python train.py --hidden_act="swiglu" --routed_scale=1.0 --vocab_size=16883 --tie_word_embeddings=false --optimizer="muon_variant" --max_grad_norm=1.0
Below are experts of layer 2 (counted from 0) of a mixture-of-experts language model. Rows are named router (the router's row for the expert), gate (a neuron's input weights, with its number), up (a neuron's input weights, with its number) and show model dimensions 0-223. Each number is 50 + 15 x the weight over its row's rms, rounded and kept within 0 to 99.
Before each expert's rows: "mostly gets" lists some tokens that are sent to it at least half of the time. This comes from a sample of Wikipedia text that the model never trained on.

# expert 38
mostly gets: " games", " members", " people", " species", " women", " days"
router:52 29 28 81 64 24 51 47 59 78 56 20 61 58 50 48 32 56 54 30 32 44 66 43 52 42 51 58 55 24 67 51 60 55 20 58 81 51 52 54 46 55 47 55 26 59 31 38 45 68 59 28 58 50 49 54 69 69 77 51 59 47 58 78 40 93 61 59 51 51 65 81 58 65 75 46 63 48 57 63 58 45 40 33 78 52 39 82 47 14 32 49 59 58 66 27 44 49 61 56 86 49 53 73 50 46 48 45 61 46 55 49 53 58 62 36 36 67 50 15 45 66 55 34 42 31 71 23 48 48 33 86 52 28 49 82 40 51 64 52 55 61 23 49 19 44 60 59 54 41 45 04 64 59 52 47 34 64 25 60 41 57 55 50 65 45 55 67 71 49 54 47 50 54 38 36 16 54 61 45 57 46 53 16 49 49 55 44 62 32 60 54 72 60 45 44 50 34 32 38 50 38 43 44 74 76 28 59 56 47 69 48 58 55 59 42 54 08 48 51 27 59 56 49
gate1:48 45 82 72 47 22 50 64 64 44 61 59 56 58 45 66 54 59 59 31 58 51 31 69 57 48 53 45 40 45 72 60 41 54 29 35 47 36 48 32 43 50 25 74 41 38 40 38 42 58 18 58 43 53 59 44 54 39 30 38 72 36 60 49 64 47 61 56 26 50 47 32 60 69 48 36 40 43 34 70 29 78 47 28 67 50 66 21 52 38 72 63 42 67 35 64 65 49 26 41 46 80 39 36 64 40 46 41 49 68 52 54 69 20 26 28 54 73 21 29 43 28 26 45 52 43 67 79 40 41 72 75 47 14 43 52 39 26 46 39 40 42 23 14 59 54 82 74 35 49 35 31 42 59 39 20 53 71 66 66 54 61 64 51 54 37 29 55 53 51 48 40 52 57 58 32 49 36 68 67 55 48 47 40 82 50 52 43 45 25 53 62 39 70 47 24 43 60 32 55 54 28 48 15 68 44 40 42 70 68 19 34 30 59 36 73 52 39 54 62 58 39 49 54
up1:55 48 67 62 44 24 73 44 56 32 66 73 61 46 46 71 37 61 48 49 42 40 39 46 64 50 50 54 59 49 68 50 28 45 39 34 42 44 44 19 32 72 24 84 49 42 47 35 32 41 23 72 33 57 71 36 44 37 37 40 72 29 70 37 48 41 69 60 45 47 49 36 59 57 45 29 45 37 23 60 34 71 46 25 68 48 56 13 36 57 65 58 52 58 33 73 44 47 26 51 41 75 42 26 53 32 38 29 44 51 56 62 74 54 34 36 52 59 41 42 44 41 20 47 52 44 77 73 36 66 62 82 57 34 35 42 45 49 37 32 50 42 16 19 62 66 76 75 36 52 42 25 52 60 24 32 64 61 81 48 63 53 66 52 46 43 50 65 51 48 50 44 40 25 46 35 63 45 73 68 52 78 50 44 80 53 61 45 56 17 55 75 24 50 47 21 56 49 45 47 50 31 46 44 83 67 44 38 54 42 20 44 46 63 38 74 61 46 61 62 48 62 66 35
gate2:52 38 47 54 61 34 44 28 32 50 38 65 34 44 30 57 51 69 65 45 51 68 58 28 45 29 43 68 69 60 62 59 53 43 46 51 65 66 32 40 14 57 55 63 62 42 57 67 30 49 59 53 60 54 45 35 36 73 53 51 72 45 63 40 43 16 29 45 53 35 61 83 44 39 53 52 27 44 48 52 38 37 09 49 68 50 68 68 62 53 58 32 66 67 53 39 41 56 39 49 57 86 59 44 59 54 33 41 39 43 55 50 46 38 45 24 62 32 73 43 43 59 56 62 55 61 34 41 52 35 43 64 35 55 53 84 54 40 49 69 47 43 77 55 62 72 15 69 68 41 55 72 41 30 59 61 49 27 39 45 56 54 65 33 62 71 54 33 31 64 64 78 43 51 51 60 80 31 69 68 75 51 50 78 59 37 63 52 37 58 55 48 67 33 22 82 74 35 68 02 58 31 35 35 73 67 73 69 51 24 39 56 48 51 53 50 37 86 45 40 54 67 37 61
up2:41 61 37 74 29 58 57 82 57 59 70 56 62 55 70 50 47 33 42 64 46 47 54 60 46 76 54 42 43 45 46 37 42 46 46 41 17 31 65 57 76 18 51 37 29 61 46 67 63 38 50 49 45 50 54 56 40 47 41 56 37 66 44 66 68 71 68 58 40 55 46 09 60 63 46 51 75 56 63 48 61 48 70 53 44 71 36 32 45 45 50 74 40 32 49 70 44 44 42 55 40 28 45 50 50 34 60 68 48 66 44 50 48 72 54 62 47 84 25 49 53 43 33 55 47 47 77 46 41 55 49 44 70 67 50 11 49 65 52 65 62 48 23 47 51 39 72 46 51 65 29 24 65 65 45 34 35 70 71 42 51 50 24 54 46 18 36 65 59 49 45 24 68 34 61 56 26 61 25 31 35 37 61 26 49 65 28 30 62 41 33 60 37 48 83 21 25 40 36 66 52 58 81 57 34 51 34 15 42 92 55 56 43 39 34 57 68 27 45 57 60 26 65 29
gate3:50 29 27 56 42 45 48 34 27 59 40 72 54 48 57 41 36 58 45 26 67 38 27 49 42 17 33 61 64 50 58 46 45 54 46 50 54 57 58 55 35 36 76 59 75 56 44 49 69 68 41 65 16 48 45 67 50 53 46 71 38 40 48 52 37 54 49 57 27 25 62 56 42 21 62 46 61 58 19 58 66 55 50 39 65 47 51 32 57 43 40 44 51 25 74 61 33 54 67 61 45 62 47 54 55 45 51 66 29 49 70 88 49 59 68 49 80 35 63 42 67 49 48 63 48 39 30 50 42 50 53 60 59 61 79 34 67 95 82 53 56 25 43 45 41 54 48 61 56 36 47 71 74 40 26 40 34 45 70 13 52 57 29 52 16 52 46 54 55 60 51 43 58 20 26 34 59 29 43 93 36 79 41 72 50 51 47 62 56 52 60 52 81 68 51 53 58 43 49 62 79 48 56 50 31 45 54 35 61 23 52 34 34 62 54 49 75 75 38 66 72 20 30 68
up3:36 27 24 55 50 47 44 31 37 54 55 71 65 56 39 37 06 52 39 39 80 16 43 51 50 10 35 71 45 57 46 38 26 57 50 56 55 68 54 64 47 40 66 57 75 55 71 37 64 59 38 64 19 65 56 54 42 46 56 61 56 57 38 38 46 50 49 51 47 29 54 65 38 15 51 35 58 47 35 51 65 36 30 29 74 56 63 25 56 31 42 55 54 23 65 56 61 55 59 58 43 51 56 57 65 38 44 50 37 54 46 56 55 73 51 72 70 33 76 61 63 35 44 67 41 39 46 49 42 51 50 52 66 50 67 37 66 82 65 49 68 31 39 52 39 61 49 59 50 38 43 63 74 48 35 58 37 40 64 25 36 45 44 52 31 66 36 88 54 61 37 65 51 14 19 55 43 36 50 82 48 99 46 73 48 44 40 64 47 41 56 55 72 68 58 50 65 56 34 69 79 29 48 43 26 58 67 36 69 26 54 29 40 59 62 53 66 65 39 50 62 20 38 46